{"n_experts": 48, "experts_per_token": 2, "d_shared_expert": 0, "router_score": "softmax", "routed_scale": 1.0, "init_std_router": 0.00668, "lr": 0.00275, "beta1": 0.9, "beta2": 0.95, "train_tokens": 634700000}
Below are experts of layer 9 (counted from 0) of a mixture-of-experts language model. Rows are named router (the router's row for the expert), gate (a neuron's input weights, with its number), up (a neuron's input weights, with its number), down (a neuron's output weights, with its number) and show model dimensions 0-95. Each number is 500 + 40 x the weight over its row's rms, rounded and kept within 0 to 999. Numbers have three digits each.
Before each expert's rows: "gets" lists some tokens that make up at least twice as much of what it gets as of all text. This comes from a sample of Wikipedia text that the model never trained on. Tokens count by the router's weight.

# expert 44
gets: "ing", "ed", "s", "ated", "es", " used"
router:522480425491472471531513530463450532499583482502522515510458537477518473516469503545414508472442493518441491471485617403608504501588486494488497486593520493503536468519446448526535449575538421492470467523505528470503484541512463493484555511528499532531493485569519554513455479517495468536
gate0:445543478514527458482469514487469490476445557506465521436478546516526475538535528493526438493427508441497517476468540441471582487486419539548513594472563568451432423487524495528460482500514521482527530492474460474495502527468516543425491486565577490517521518581486495494431529597506492485
up0:584609468499562477424601535560509501478545563523504517420528498540452467481511575485452498509464481485543478442514493491516511490482524471510465552520518507515456486511534519630532583506478476454471518484494546513455505466521469431439550491516499461455445505542529508478482495470461478485
down0:413462477497504536574544574487413501461521442501499547491502488523471527615508465487516515517547483492506492453475515475542510463551539486511512427513517535468552478520491534535505479491519480594563473513432477389517525501494511491545533538477492466540486546424490470577523503459562572529
gate1:450489534524514455458484491500528495524535478528564500431528474507513561507479569559437496490501498494516531491520566508518481440499536474543510523529433465439491512504517453545506536535519475458511446519551570477430446554604469501541557549454489578470484545555554525523523391514459567510
up1:450434514479479486460566486474528440480520524478464532489553503497530419439526465534513550528497484443502524482477497460515505527454616511481478495491426555515554521544522579486482406527494487476487508442469422483451547449567506489494510462510467464479569465448491526482543540443409466518
down1:518504523511601565481516453455491475493490515505502499472563528517472470490489506547430459457520549553555522484464602521498490524452514620455491474541554459455529451500549497518564480538453467410508550455523443434489525468516546481556521523448454497545488481512540533515523547555487486549
gate2:493377507462463431545515448461455534526455543509534483472498546536458482485510414507566471517453500513504570452599524503537528531496505505437538517434608455505551463543466469473540548484492513613514531487501456484515539490557445470483519482500501507546488486455467511542482480503507471497
up2:506553474569509470465500395550508562547535416489531437403472498507554493475580457478508518531473441550517534490581501472480484536477549514457421462475465486486516556503475523477482480522476560512498520474398510534434488512570485509487482538470542450535485534520476486456525527466491432515
down2:476520501412506434483492486411498558388487504506488532487506502498496496517518562502485562421493538481506531508455446541563538491423498497530527463518448450627456487469487485476516468426464450525473566487476526469488463572511477544578471501499507484509502525515496479542528454508585472524
gate3:430466579450544428514520476497433540408506502534495464485497492449493410558472491444445526497501539516489476504543509497479519497544533472540442576485579471487456512557499475509566491570485507541501501526528557495505489542502394437521574531501478552498484541486506489535503451584499539518
up3:546469459495492525459475506531508471449560466495519470574542415497446415440474533435440474496521488541540483485491431540517466499457511504497490556506503457442526427551521487537573432390483500514524497510539530520476523448452485435510446570478551566506504472458443509437473476474508497488
down3:486562587523520480508501494509428498503499471480493469515367550503535579535496472473483536441492525461462582520529463518531512507490439516520449422473510509439481510522465476407431553538555488495490524503504459487488477455482471467514478604498514563561467538566469505517467463517488541544
gate4:551476459526551513439502495443547433553494450471557457503452610542447498496546507481528433518431444544547488490465487504513495533508462423447585583519513564497470489555495492504539487430507491515538494551528510521532478482538533451525527460440470521424467508513518510450443506446498500536
up4:480493479474500462476521559554498548447504460517455549540572424430528411491441536524447499503512516511491575512562561544526552490582451510450560540505434424464489504444524447495561448514516500488475480441493456517499487505480427511467482521458483497495420434504544552498520489527464533501
down4:533510482483503514482480558514454534485468481547434461563487474490519513499532457486520531484497532489501486492505538485474539435509437580533398519532568506439487509466524491525556506535573477428476476503540462579438468528462501519485492442522563490522480545543498538481516511518482495323
gate5:500475492439470432512461485486441441505447458547476439480501416506472530523527512563498529506494569443457478555482511454473463509474423524441543486564524488529486471502489500431504553417558455507504548464479498446508457495425448547515510508488532566480483452549548443477467519597501550490
up5:468507532495527502518481503502479562492411474477540489478502563492562515481517497409449416467558493412544482558601494467485436505516530482547540486510513491516498487500508468514514529548462386444441534470544522514484593513478503406512447443485561490491528486530521528539513533502470521538
down5:412465542509489391566582450524444448524432521511548445476513551544513529535493476505444509542496573505476463500514528505507513501578489536470524542489444488475460412485527443460489551482521512515504481545551535475484536529460497491549479508428498437488505486512496491502544524575488504611
gate6:508501510501446519524560514541454516501532471457558513512473524488492557422517572492504498457473478595454525516450493473451596551519479483480464506536605426452517500440548463455560501517541445482436509479492420538470470466458415516515467530527529483485463439425497506500467538543505496508
up6:515559447572454457503468514519488464441459534529416466482495483553507396548543548457546509526475453487512545560561521498494467514433486545522511452403512541511438545519475540525433521512558527520559462480483464452480516497527523482537481470529477583554459516528513493420444519534475501474
down6:425489473500450526535461548501528508512515534419517455537553466500495556512562458528483454516536554516522530476455418549501543518514532426497535520514529443457488461449580550537441556511477456521471482414501468528480482456518482463480475540525529445489521486462497417577532565552500502419
gate7:468509501473591477517500470493479521479458565532555532546467495434496541517535491418501559461509484512518563513508496487529447479551409482555550409469504498484542545554453536468514479492444541457483446520522521528532554512480548535508520518551571537513535522576454493442408491414514484507
up7:478557538569444545503512488567459474495532492548579437534463457429484522467452440439457526500530434482505493523544523518507477517545575545494424465504514445455478528478520450482494443493411454447499486441505530390498547514518515472515445500526431486502484486437472511495546449517470508523
down7:582528502437455478513534488468516523560547457566521498488474498463471593517558593424508517500515515474468477459459491460538472452515516472442501423491421547482487512483459563495562542487495466503482595566534481517508502473479395546504523492450488522543448466519514523447508529447506462519
gate8:481458537480543468549433526441485505540491536507511550451453522533528469541532373560559462494571430522467465528496460462478525444513473517473511524548550557464489456459494564508452437500537481491524495453470477466496455454506532546503452462559469533561547484516498540481399559525505479521
up8:446524512480465532542438479517544510523594511510459616509554506494522554499513471561503465499540519463512425478571462536491524526481449490518560477574505463489599499521488450454520495482474517522575545466501510434473582513562553496500472606564482489484506501468502453481531503540474509504
down8:509501546483527460522550528549501510497588538519440551485524564437516538542436526510508543476520430532501440522468513376478481465498490458504552469424513552471512570495496528461494473499512562488504505492461498493550458396489502522520505504475470570568547520458475463428419494521460527464
gate9:468481502531532417547534472463456547544488427550538523500441549476522507414496517505479506476521470474453495452513409498494542584516560510506513511507477475529407492507522500453478489429494519461402559470463481520513539507466502547537588510586509515489529473463536516536542544566566499519
up9:567627500444505459405490546505458434446586515494459513507471561442526495549559544540513388502493490529509481495448497471510531477464546554524554519450470521531498509492508508506481548465498512453535490464567464454520481561508570445456464430526518519516515520556525530492495494505470487504
down9:492545492428484522567462489516517455508504471472500510491523459507462507592495503484509431450567517478580531515441543514464487462506414466496450543534468467511550452557588491528469496510472523539593423473514451428466473510449511498542503539497514438520540523542475535542455431428514537516
gate10:489478535499450510556462517562497493472480453501558515493488539448507513523534440551547443512549492587510443478479537495486442470545458460518494434610492536487454522583476435546502475467564481436450458506560550470439510499540502523468515490540497483513509508518557501495531505556541603438
up10:493453531412508519494573479449396518482493455538484496522520473503469472472486469470508538567498498472532513441487529535509454527520547465444483547445488487530498485563539435519469564544491490527463523571478501524551581457492535378527498522504488475508535483544504442449470402535511434474
down10:575483394457502498475549522478503471473549522462529522562531539568517457448517542538509501512502539425626541527533482499480477476440455513502516483514487474576462564480521530528498512542459541494511572502488523452490458467516597516450480436425516464514468497518479512421472487439511479513
gate11:448493501563515536504535487435463509526479469479527481487448516504482417479554530445470530497495449428500487542570487578476606478479549402546467513476564506489502561475512447506565444532479524492507575540466523552554498549522498474552513432484461544449486541463494498496477451566525494540
up11:544443581501488493491471467578523496485429503524487515496486475498454454519486575528484480514533448466521572525539452526476554496509536510475460438452532588441416528464502444536523540488500522446528480503418534543499476479488538463496480490390453499511550506491557474450529443496452570443
down11:493542515452501526529480454487482456512501501462546488465587519550426493493547549476527561538566501486565488476575509531496558463493473444546505512463553472419511536428445476482490430509553457450536394509534448494446523502540479514493509504528517499491547484495473506510538372519508451459
gate12:522441537569475490542521535494554529518465473538468471532508483524444520515466436582577548605512485480445500494491560522507496464525531494466481564516527552590491504530494503530515500453512515555491500534466507450449546483520454413476615508515537480483521433567509456485423506465486466468
up12:530580528467450518503430431564489506485523443495527526438607463484438512533525557466485519435549509486474478464515466507490486485486533598485546423513412434520494513514503519484526482492584449531528439480460478505530461520526457480425476530475484457492558531496442495501486491460541431478
down12:460494500529479498502441485501529511456572484546501507498495462508497462546605566506492505490482538495509526472619456469473454497426504461512568471440526517523540447563546407428491517477519434517506525446558501459497420434495445509521421539510525497484484519480517504535494489535490506407
gate13:514515479537498474553505511475463477438446461558511497500406463450514487539564523538403468449495493571491495468545549537471455538566548495451510498459546552448468482520517457427518438502522431461446499491534502554541443543453489442493505416491475496476529541458523451495547457472480563480
up13:436485482518434369500506514459498499507431507529457471449482602530566510486541503474442519459477506499481518494507526471535491567530491503501440467458544462492452496491449505480454433503472516448546498515509477468509524525549509494486609515538579571497495444591501490540462511481500571546
down13:489489449541460459471482596515498481520405515540534522561496526404460517555518430497483458508526479451442433460424465555469531512553487477485594432498505537459584535485551473562478462533477516509443459565512490486474504552544475504550513500479523461498488514502461536539527525456507526461
gate14:532405513461476502531590544467499554544532505498492527530526495486492463457525492390408508460523437540490516518520552515521424532548509520451531485497517459546537462568512461517609466521526492499488524524550523451468509491465429493518447509474506489491565395525470488517481520456525487435
up14:516491476498441614511500544482492510530499424490500528515509399489507485482543510456549489452464444474547591532459423562504518442478518516487509495514470499545606477481496495528514475463536542565512501475478507543419483487416537432531556533516503575539561484521523500470508449539540501485
down14:513475525457519514453496493507443459464520430580478444476531517488432471491477450540460503489495561492471501453571508419537441445466471458499479446483486524491567430475518462590492529470500478510445577498537463403530493536520494439491478505440581490498414518461487502466506529529519442474
gate15:501485588441513529397413471490503519518506534543453465553505532485413472569533499512506564550460526479402464468467504505505490487468474497497514416542476481515500478467487452535484450472551460514486591550557505438416440515492478501509493510517495442494487485476518493483486531530433423467
up15:429498477526517491533549524493523506478583400469448465491504505504487539502489423607498456403533525476444529546521554469496464517481504580524476531498506457478434481456580506475480572481531508553531454490479436494513472487517558527433459506515588464510564456491526511522482506537531474523
down15:495478526424408477510530471421482541491450434521465548521546499569525470515455523506483530535527463464560493509549598485492460566422500487484441463493518471589502480543528523451527536514503501524492556495478473490505494498500523574486508560485578504490507514531511504551431539502443485617
gate16:500474467516515520401518538472484486510556473473503532488518523523489571467530462568473469425581414499530477545458476492508423477534536516508561477532564512577537492549463516413499558446461504597507444486476501429539491452466542488514529476522522462512529445462471549460470471453490528479
up16:448501466487542562505509473528407516479461507539520455581460472439486544602486510461478548481507489472483506544501492491429548478546515439467524512467498635491489504493550492478533487560499595480469418483449505430507558484504459461484546521524536446508445519475448464501532462521508517505
down16:472519546413482478527476487497438575452488496477529534386481499529522485455560476539462482485480533524546492444520502497498457469518468551411541440506599502501462459488539524446487440492469492561472535502460460460538530459521512523497531517459485521547529472464496486514534527555591490387
gate17:574443469536504492504572485456512584544506451513534501491434471504557527471529505478503503546497487498437444504508451500519539507502502458397463497515532457592529490495503521419519541506539496434509534500442545513531453463449502584517501506438487550525541520511573423442480462498503466414
up17:518498487571500462492508508524531506507479492485501486517546393475420490456447469462526517512486425486491539510538561506547448449497563520566426477534503513449547577529441487510542537522523436442469528565494574563523590530495462507497466536500582502532497489571514511455469459494509437516
down17:385457574477519507505473425574512435505479499537458515490510441446473477480486472500555456531516520478580529526537566533550465454465479488514477528470592462469516503442543511565535485504558514489522493542492539513496599532431457453474511494577476477466506567448466484521507486542493519468
gate18:435556484445433477473524424504507519514568555568499498501552569486540562496550472604437484515531485446461514513472522480493515496531448491476540578516549498524490479565525431526459454424520444528487400514508463525534510504475535509482538571480474467469487520440508511491532543565526511475
up18:489463562489511509560439483481455529504493514506539453532413477497479504422438472427458471461501491559518516484437505497511471498513542557480448475480518400456491482486533487475521497493471481482432503465501549465491523513547435415505500521498487539491576384460461444509574433444478453519
down18:510459468605413487527463528479551492506448449473464453516488489567519432457465494530548390495449522478513475465540498537437563492424481486539469475515504478495545470539535537477488529577587480525431527452525474475517520487559487502510480537552499508562591470445505483479491491461473507490
gate19:547546501487476566500469561476479566536584494478530568402504518509553551510470536502529506421427489516523476438459551522538545534486530508453433497491529418524542530508556481437487493495468474532471552556476491461468545486476490527516574487426544517442481562483480517522444447455521475523
up19:507523477471526447488421475502535476545476578514567476508532570469512522505464494467437500550449530459522509493558566478534501520467495552481492461463560421469497451524515645520515468471534492469441508537490481490533532506450458515583516519442534549521443443511462517449462452457509550474
down19:441525491517462525491535450541491473483564521497414540504493447549567525538498508427432476457528424522543473478470430497538531542541510421510559512498418512521527479463426492450478525493527450614504442462552463480532482537479513545487527492571449504468539469462538524511469488515503457543
gate20:472491546436553421497529510544493548512516482494466460501466554474481572513501451489447529533478548453457460502479509485479578452482559455457532441523452493590526484535500474464564540517529449533495541477507446477555497541453430570402556519529536511480537601475544520517527528501489522504
up20:585488479535433555470502523513478495574520470472521481543475545528538510469518514481451490546494432565531613487394548528484485504505513507557485552514426455493498567472525557548499491468547468599512534523421520462460488516492489513456475529495461513544536518544447500488543480439481472445
down20:540488478529459513461531435496575437453548507545546461495468522547495500495507474511575510441517511491527610528531469536443506551484469551526472518500423486489492543564505430529545466496474507394512563511501537479486488458474464540567461481489546497501576479487551538497501526499473500382
gate21:431480549557477489461406477539520497457391512487502536488579472488483429528499457527414516552554516454516505448489557469493534488520455534514525504479525499457501542575524505478511480502602511526520422521431502560500448454502431484452539563446515483489494511524511457465505512440529504470
up21:470485575487496464546441492537536522477506507551493539551466492472538484513457423429446410473554512538484445506518526536508459474516454524463480554479536491454504470528589422477430501478450484455489481463514408450461517483477563516528503540489479472477500437491399461488559464555455503487
down21:460548542538442500513487457402499486464525538455488529451470492434537525499578447442448506407539488506496556568515473524428487527475505538508443509497566474473544483502503553521499463442538568449494480505472483551486481580467483510492502522486412520501522553559460500575471519442490506565
gate22:528541463549465490493487487522472532500528468512464431418460427516456528431474520526464523551464474414451490490479561494552458506542475433478499490554485423540571501537532503477577436535470496493527512548532597592549472481465432427548503536502485548511503534534483473500491478525508484470
up22:468502486564426491574451516442483534550494583454462486495499550487484494538542476537562478519500530462422558500502507516500485563567437518466503531505531550559474497480535537462443534440567481491441532575514492544494529493461518493495493469524540480501516478507493454422525464611437427487
down22:574363446478463533511513516530478504484491537511504470514493507570536472489424495565487474479536511492508546490442575564517493443514559468547448609532552476487504503531470550498469430484471489485516478466465495482507564530489465503520546567463549529522531512441453464519542497453560554468
gate23:446580431500494477520517442471423517471533544529483432486515513431437546525499507478434593458482573486545499415522471489508576500496479469464433526470545582544475517472514478520500538476477426520450506482448479501530485497589457539519536493473473454439500513523528485485509506433548466520
up23:524543443523447526528521516485482457469481532478418497534476497499523457542574504439561518489502481468464504435451431494501515582510479506502523538537508602543476491465495575441450584526600502531492496469507542469440479487473536587478483461514488472503493497513592495537484461468443437511
down23:417493500447612448519492479540474537448488491494554502503503519486498551491470483526444443475547505471563386461491512470511533447459475534519535490530484486502478476530537442542489402454516513521486453483508499459481470539447494385519511534513464553471511457471484454543503544502548569575
gate24:557452531461528459498463513519549520532552455549493454509548495472517530497438512472481455481509536538525495469517511462515425478537477470504543575431495465510520563502506385574561449509521474497550479433538417528443466545536504491545504606511521490493480483538532525468423549457539475463
up24:507448568468449492521537511483427475498519466544510495529479454414525558487512536518483484502535455527538599551537461491509568535516510584557579514489511467482541453511469458470574471505487458463446544538548555487504504603479439427459541524443528531489519482524435498507488489458508511542
down24:487512494593477471467480515541531527438545470491498511533523550516478372468421466473498521512486522590487479506556465490566424507515490473451371517475580489478494510531521510515512525434538477535478497467606426479523483484533527523529498499448570471491467470490507468491523498520490480458
gate25:427448508536450505515471498500469595508499536508540547511534455512549500446399426506453498511509437518523533557572507484502430526485509498522443459472538435485489550515482452425493472509472531532577480467580531545500458480477481459510592560451467535504455525486489517516435510507529564494
up25:460440603498531496583482488465517541495386533504538524470498447525578522474504495468476528573518465467548516499485503470473450461562476452501520504483505541496536554558549491517517510512533530468544455497500518430503553424466558511561447505492412578479441488508506450523483441534466518502
down25:437430517491540538561480472550484506579462532457537519493511560548492513498526440453543495487479506458579499449500512504459479518538479531596488465489512521491396467476454406526481517543437517570483526489545473597524475562450528437495480516502492496502526472501447468451463506579520532499
gate26:435483548508509512545478538539508507500428534541564509503461530551483481542499428472492479559500473576426497556594522486501516553458560453448490458541564552525440490490470449524533517485539446499546441471543498519485482501528424507551566533411529511491486479537565487427478529514488499451
up26:429512533472490544460447496465483499523471494507521492436460510522506517519544488540481439478436411546485434540521470432547553544500551540473566458477547614499492506476470449429516489475522548499502456451484554458463509473545539511551557497468518517495547504470552545430580502557453466487
down26:532528514516574446462501515406503567469446569446478516514516503467535474505445511480474487533455557530450419510459482564478500481500516449506455492489444510534409520508456490513481491610518553468511469500547592518486499487529548560466504459443478572504523525474513540508423553461532464508
gate27:552470500390457542504496495488534443483501575569552503533580503524557501443543515440604442512508519583545482501470505496510550529469529427452535514511548507461489486502453494563455509508462487495531485518519463498523527491491545481573402529501518451502504449486426475506551527569494504497
up27:551453496426507535414481521467483488521498560529559503444566541466445518597478500453414497528542531423523492477494583502530475489477497512510563534518527493547475436496560545516471573488468444528481574501464429461552516500447447497475556546506547513488560527485511524464511514476479517457
down27:531523494470448522460466536502480513525475504465470531532496565483395519522502487497420491513428511521512540476558507469503454471539477602566529514525501489489571486594528465556550495478473510488455552440499512494434503530455498552518533462475502548575538524558466524467420490510559531409
gate28:505563550472527488490501457529513469478394485519602472474549530524416481529506519525502446500496468486529511522595497490519511473447558532540494478448462495496475490579475511601557428501516475394515548498474486511519496487493381543477537513483508545521525518498477567553503496528528526488
up28:445480587487483469545598470458569453480515484548549491528521483549499502561468544444520444450584473485447520487526495510527571483428475481515483445553459533508453444429502484497473496533528484507516484536448498461482441426549451463490506474494488430582537514488564505524550456471466493525
down28:549400467548513453481579491479513556514552505599487514505492541467553503448449533445462554517565512583475503427499524504600455472534455522511479444502509549527587520543493520469565521486462502515489544527554554475534459517522474534516485566465514490491448498510485447499498558516523458523
gate29:474512458577545485508491479444522477409482487492508502501487517487424458516549490444505481434506555521480471458446500479470435444508539453539558596491514482542466479455486525520480414493535472535570449461513524487534525539515414544475487442575465475440531494489429529437488518532515566468
up29:475474432496498549524526459509516450470472555477494482514488506532546499546478488496529438536513492551512510523455510485552440485457462474547471568523539514540510499497527498483551464473533590438523490451552443546463503469474429580412540479560511540415453495617502484497421498434485496498
down29:509501454558530516501480527511487484484495442515514538451493490472514491499498444503571523408457558510544490464574473504531559485525425500571484488418479482475533450554533496545490555578525522565439468548519517560525454461500440531555505583553517536483519506494514483548436453553567447464
gate30:398417508422546497479423508482480526456516497560463600563484463505471499477498492495457484562488489549518546556575464530434544521547564548517506471552447437518454607523530481507504473506531465443475528504552504545539532514504485478439472504521525532484519489435473471492496494524464466521
up30:491588466490510539515482457531555512525521461508502521476478570517521511544500525522536515499581568495503426552490482481473533584437549501473511499514511531502431552508595556576420522488545543486554529487500491476544587477512536496393501477471555471496538526553446506510428507512459500512
down30:438498529519599506545495496471419447544611445491483540512502535478499557465502462510463456523528413513513526528529500550519484511525526479497526476440522407480446563471504521463506468420522452436547493511531433462478512511512527463432497567478498458435574495446487489502531547499482511467
gate31:454489482585534538378475540522481481614527489488511498470501528523460483522476558510467486491468490473483599483497519502525467486495391510492482557495492492481423497466474509516479567558511468527499427535476541533525442517526423470524495465560537430498550558511541516426496535515510502465
up31:453489523476524527485442536458457551546509520559526584446521476524535552532462518521519533520383455512481491428501489488508492548512456492485504442427568441440468464507612504471525515494510526479493564530445538460482497515543451469503569467535495464453506503444521490426530497582486486529
down31:456447532533499549480485494570465516442465505486502541448521546450504481513426583478489484500448527478470514506533459508543463496533510397467501529460490535455492552478437438428498512485551598508495540480452630549538510468543489498468491505520492560541532537558541501481474510487518422504
gate32:512551438448467518427469557453405567498581533495527399537480475469498488504494448497499553510469538515524454463484491450530492520512472411468459532541457509538525546495472445493522507502518424456545476504546417499513414477577513537512495462422510513529498445470508508481478482447548515516
up32:479586481456453439524525459559489455440533567502478473538629500548486534454494514547540507500555568483554465528508501520509492526469487485556551531478514487466509550494427479542475451489531474531506517532539480493476428523531488577505539528527564463472514513520434539527456472559567576529
down32:570533447437464458453537506457537510549518522553468571502446466452469489505476496446451495572414535513479493480487528477528470430481511532492491458567520474521519483447502455470487501473490456573411547503489546501465569545507490508414518501463471524490440473508444528506487501490434414580
gate33:523503460499484453496481496487437488520478475531424533426409502491485493480507468460423480462430489469536451512547534451470494543639460462482523500480568523485507491518509548445506482583463430513384508503437481491468544524430465474494528489523468484466479544487545501450463534511478516501
up33:487530463442567493470538503421527497519482508496570520485496483517533507526504529498551478538556464517465562500486463483462515537436588502569459451496543569462513510485487426491482499464548582506480466436536448503570452523528580538411513499446472552451543530547463485543529469427517518485
down33:433513562439465517512435480518505513530507462531476465433534524542512458427485428519527498418507589571559524524465460521543469553545493448432527520510546522527497529506491574522504526499535527459486440497451470534485509532453481455466434486509494524476491474477518511451559514539447508374
gate34:427519532507430477472501493508475475475500438525559473497478447476523513518517494471469382395505406502484451499513480510496462513516522525536488501487525501566517511451532511548491487443452433455501491513534429527537535497500444490441497541480468512557649442466530541517462478480539533500
up34:562506411445489438461480468436444464462528538525549479461538492539449528529511526494437503511547483485534475498510458494495543421537447420493436489474429505547463522532490455565524509533449509438544536538549471514496575469472494531566594530520466554502480543506523536494465449485543459518
down34:522541419510546526441508443542482514519509500463520572551488508499465489473577483434486382533519543508471496447587514480516501503509463519552478499454495436470513505554403503472473542537509500494512519536527399412552537439535518470520498510569490522458455547554477510532461460488486492521
gate35:516509538524565521537494539478452493478518419502535537501428523524510557450504465616588473475582437568502556534501549506500526487481541585478510546486540469511514524517535499443538470499568576549510584539461506551443496468435450498492538487527457529518516510456471520533515468515517533493
up35:417554447571477499500543458599476450471419508450573483517499581518482485477475490521516458491533482502525510575500476517471534490504506513502492471419486411454536527522436508531485456470533600463486501540453436495501506510483499535468470462480440532487574537463495507556551535511551558487
down35:530513503503513510499504571506488425440499492483495471503485609509552536484536500531537485466524494524536578416462518476466544495550484514497475510454538514477524505459484481489369523554522493516536449481518502485401530527470417429485478503469497480474503494446422551526545459519505555602
gate36:490503471522479550492557531524463558560492466582460535495460443545516471426432523553498481496516439535543532592550550552483453507574497516486471504493568487531547473509529464456545443492536488468565485547576480446488508451489431501567492497448455440491487435544506515556519501487545522498
up36:542541542508487521506532553484475566506564507492486513520517449517493484432465538463456519491427446494503526476470534481563417518475564563580438432504516474477479528538494519503541488576551475489542493479592509540490456430528425533496599549507579514499499469521487515525448478556533528515
down36:526493573503568437488525463499529529462478551370505533538471563502534500499496554487473515470507556483481437494506500516484541514515493475459514485470475500496478519513428533465501525518452550467517442448506548507525526530461573501495487464541548528536421522520471464440447470474523506664
gate37:537515532585467532453492488484535482569490480494497513416554524560509488515464561542477501465530512486475532446459519471484455473575448530400545481494535531475448491480489522464501580488552480477520441484479529472525494408527536477533497483501489512620537480457606476534491480558540462494
up37:461516485544473510526514502506459509471513527490465501562466505523535561496493497452509510495504469539486496487456475527536439578486565535571512455518458557540395554412506572486430416527527496513507521507518503495489556521517454526576557415572554488507491560559479557458510548529502563478
down37:476489549478501469518472555505483426551425520514495434483459453599546491453552479504527504470547468571489440517458506465488503463481485537526543545507571534516527503523571444523592511524503567529427459503522465528462480462496537461524478509568503528560543455547519433467482505503446580528
gate38:538502503558562504491490482480505555642490541492475482479453490552518467593545514506475524489467538506498560429505499505527433541514452514512501533470606541464568511496504569465511515429469522550481482484441488504491553476521554455516489538528508422518506481501501502416458515460410500498
up38:539544527527542567493480506532476486528477564507504503493489578466479510497467494487490509420574474539546531552447436498535480435497441536468515464490580507540520534475494485517542519506594550499565560533532606524427516503516426546473461507528516614515493507481474477538465547509542519508
down38:432495531546557536620501553494498527404486506423476565462476524473516567497537456535519551441526536478519495430492505444533462498478483444505524507568504460503432470511501457587508501504479463494548461513485519497481502540537485476524471508518482514493546527525485452571484485445560509616
gate39:487440583490523496565464526472447504553513536535534467494512519558516448535543548545442569556578546469504533613527556536506479533527486486497557466477424539581483492509420560477485489486551504445521576515511537457517516512503447503483471489483438472481544495519459490436483541485494546495
up39:466541573470485392470476486526481512490475494481519486529472566545405467457501480511477520459473474534471482451508458486483466495479431462427480566514556454489491532466562536486525516549513450484538514528474431547463554488494595536444485475550475444468508562490501419445474502572492474447
down39:513504537557507457469485503490496484496529462578515485508557490550516490482536546506472470479489443574518573571555576467461452511522449512555500524551464478524420526521455515555446491604576498459532556498484464509468521500507567504477521543467530466477562530536533486508542447527404516434
gate40:468453533468538483473456505435562536608570517556484559504522517555432526565513520534441448519525433484461496565524455502551537466458524570527562552529451574520473504531566515518564491514487491510545545576530512536521520502472496546584516499485516480509493452494537481468431520510494495470
up40:507484466528504547453396491451528505511553581547510539488478534462514635514478450548481486456460458541512514603542489451510543457497496556434486547514501538478505519500496544565482481516513500517554532471542503525434572492492546532510512543510512457494508493439465542464405474555513504490
down40:545395442435508539512525502542494494526547519458463524459456472520527512545458473521506484489438410546509479507485503440478525475544518531467447536558507555485445439512514449545467521559505499565517490490431508510507577512545468505449514568433501574549552478476478511418489578521469484528
gate41:523521527473573485530562490536438509494490488529504472435493465483406448521453483499463529517519543541465486516532496542514470418578521469428515498514512491523519490505476461559580423484552460550500518526523510503438459510546451391548527531525549488428466516454559539514469522449580492485
up41:534526505436535506490563532462457548520539555572552547445590423492403542499491518482490511458497464517522517504468552481552529457487428492524525445466546456561498507522471578497552484491445425529490509549538528536462483461503460472492540487539460466398449528486456547488483473466514471497
down41:490495544559527467510482476459628487499546490417478460494498560519571470463518450470545526476469457501438522510498543524491516562527450480484450459468482522464523513434532520441487578486493527402518499424479535509521535507477537554504466486538413561549518449552478445544477507524488465537
gate42:469501450489537486550482440544482487483465463451554411545495508406452572524489456608464510513589573524533433574495521524464475410473498477497517500493486484475506498554477483572517437469558507470487470510474497498541531541494507505460509469462474452457516511540506477508516546445433553463
up42:458515546492484432476485460585472457499536496533505428517490461489492577563540441530503506550564585477448455429506484503467518499560441506436496523600517619460506482488545497533447509554471509505414498469496494456443490446495458542516485492546504548493474514496532471548505492478470475488
down42:538560490524437457481476488526502581502554551454504578529534537509485597536485504480442491475461464559519457543499462482502542509546469405536449461510498513494573558523497548452500527517555492494506528502503513466412549511468526515530540522527490462454458497606525520494504496470432508599
gate43:519492507463472473487600540492487507462473477519604551542526457559487477370535496487518466532478456467543465512506562496510470471472537512477495450506545483574479581537445519475537490459470570507501497523542471492498492477551499522480561503403504585470514504529517491477436466420547522475
up43:567458563564473491519502550530599535487490424533459556543488498532520493501497453441524454481569428617483571471497465516526444527418497506487466552493454497498531536514500433564554552525496553513496496461515473562473561513515434439523489517461541476524475502529491488536504491460474497476
down43:462485535523553555579512506416442495489483489466523432501459499433507558525541461411477468472512484482543481466445512543455542500536446492478522551509570470447502433526548453536514452473460511497546462501527471426491476532471465471541526598500511496544516549551425455553510464509507455444
gate44:540486513449426507404504501489482546534542458533604474513471556417488481481500442528531554585498503567522518441457520514519532536505556533458498534478476462559471513523510511505582509490497465472546491554441493551481511484496485520544524506515487511384493442427514464482526460508475439448
up44:514473491463481526451498508458427529504501474508467577556502525535613514490498490483541509491538454513568506550601510486420496457467451467510396505498523477531525505448569450500518546518453533581528548534553494503507458480452555464505491447489496475457497529530509517574449526486528556569
down44:512502492457478508502458543423510506537502515512478451486486534569537459502575473522557507497497449546486564536557536585493444486579470497437517455541547500536516521497517519485509498464420509493427469441510487523470525452521497492500583561486588493477535435536530495469554465493612529560
gate45:486527435454560510398518468500442477468460560525469521451478477576496474538513497533572495472528431450567513536564484491438521440501492502583509535497497598491530424520533489551498519474505529478519441428471567491460447525514566553492482503548518536495541490500509489504507471495510592502
up45:558461562505472500531536499575486501422517437554540382578441575480506487538487531542476544545497478496426492488537545542434481574453509499450437541476443497497441546566522504449508486517483506547469529533516510469529519493487422424513492514466525512509463497490466523515551495438492516527
down45:471493549512482512515518459507523469532449470620530417451489506495517480478494490553513535522500457459500597523596530481504501574403508518497525459475503441446453540538471558475563576518513568502470508476521481495500478449415456538494500530477489470505442541576462478519455479493485543477
gate46:508497438539473443583505482497515520593601503509499488481436585528435534525491556576528462434518446483456518468415528426523468524534494459470525452440502495453447444494490485470483549427515478450529539504496478514522515517502502507507539548473516515550564560528503539558477492557473494496
up46:433512487519470473626493487535444526558473499448492503537436502467488509516469489560494469474471539560482507546488543417453480490527511537463532452538465561508489493533481516453487474508510508484501566518558371479489422474434538581455512474475524510462497456559505497497494482466479596484
down46:526485516484455513416484530480438458424525530429478532485511574469567520443570516444520548456478449590510505515519472541542529524513486466509445465498422468552560491461486449574490545446535536536509499561551519464515501466431458505522481534489502533521533474504528583492565513457461483538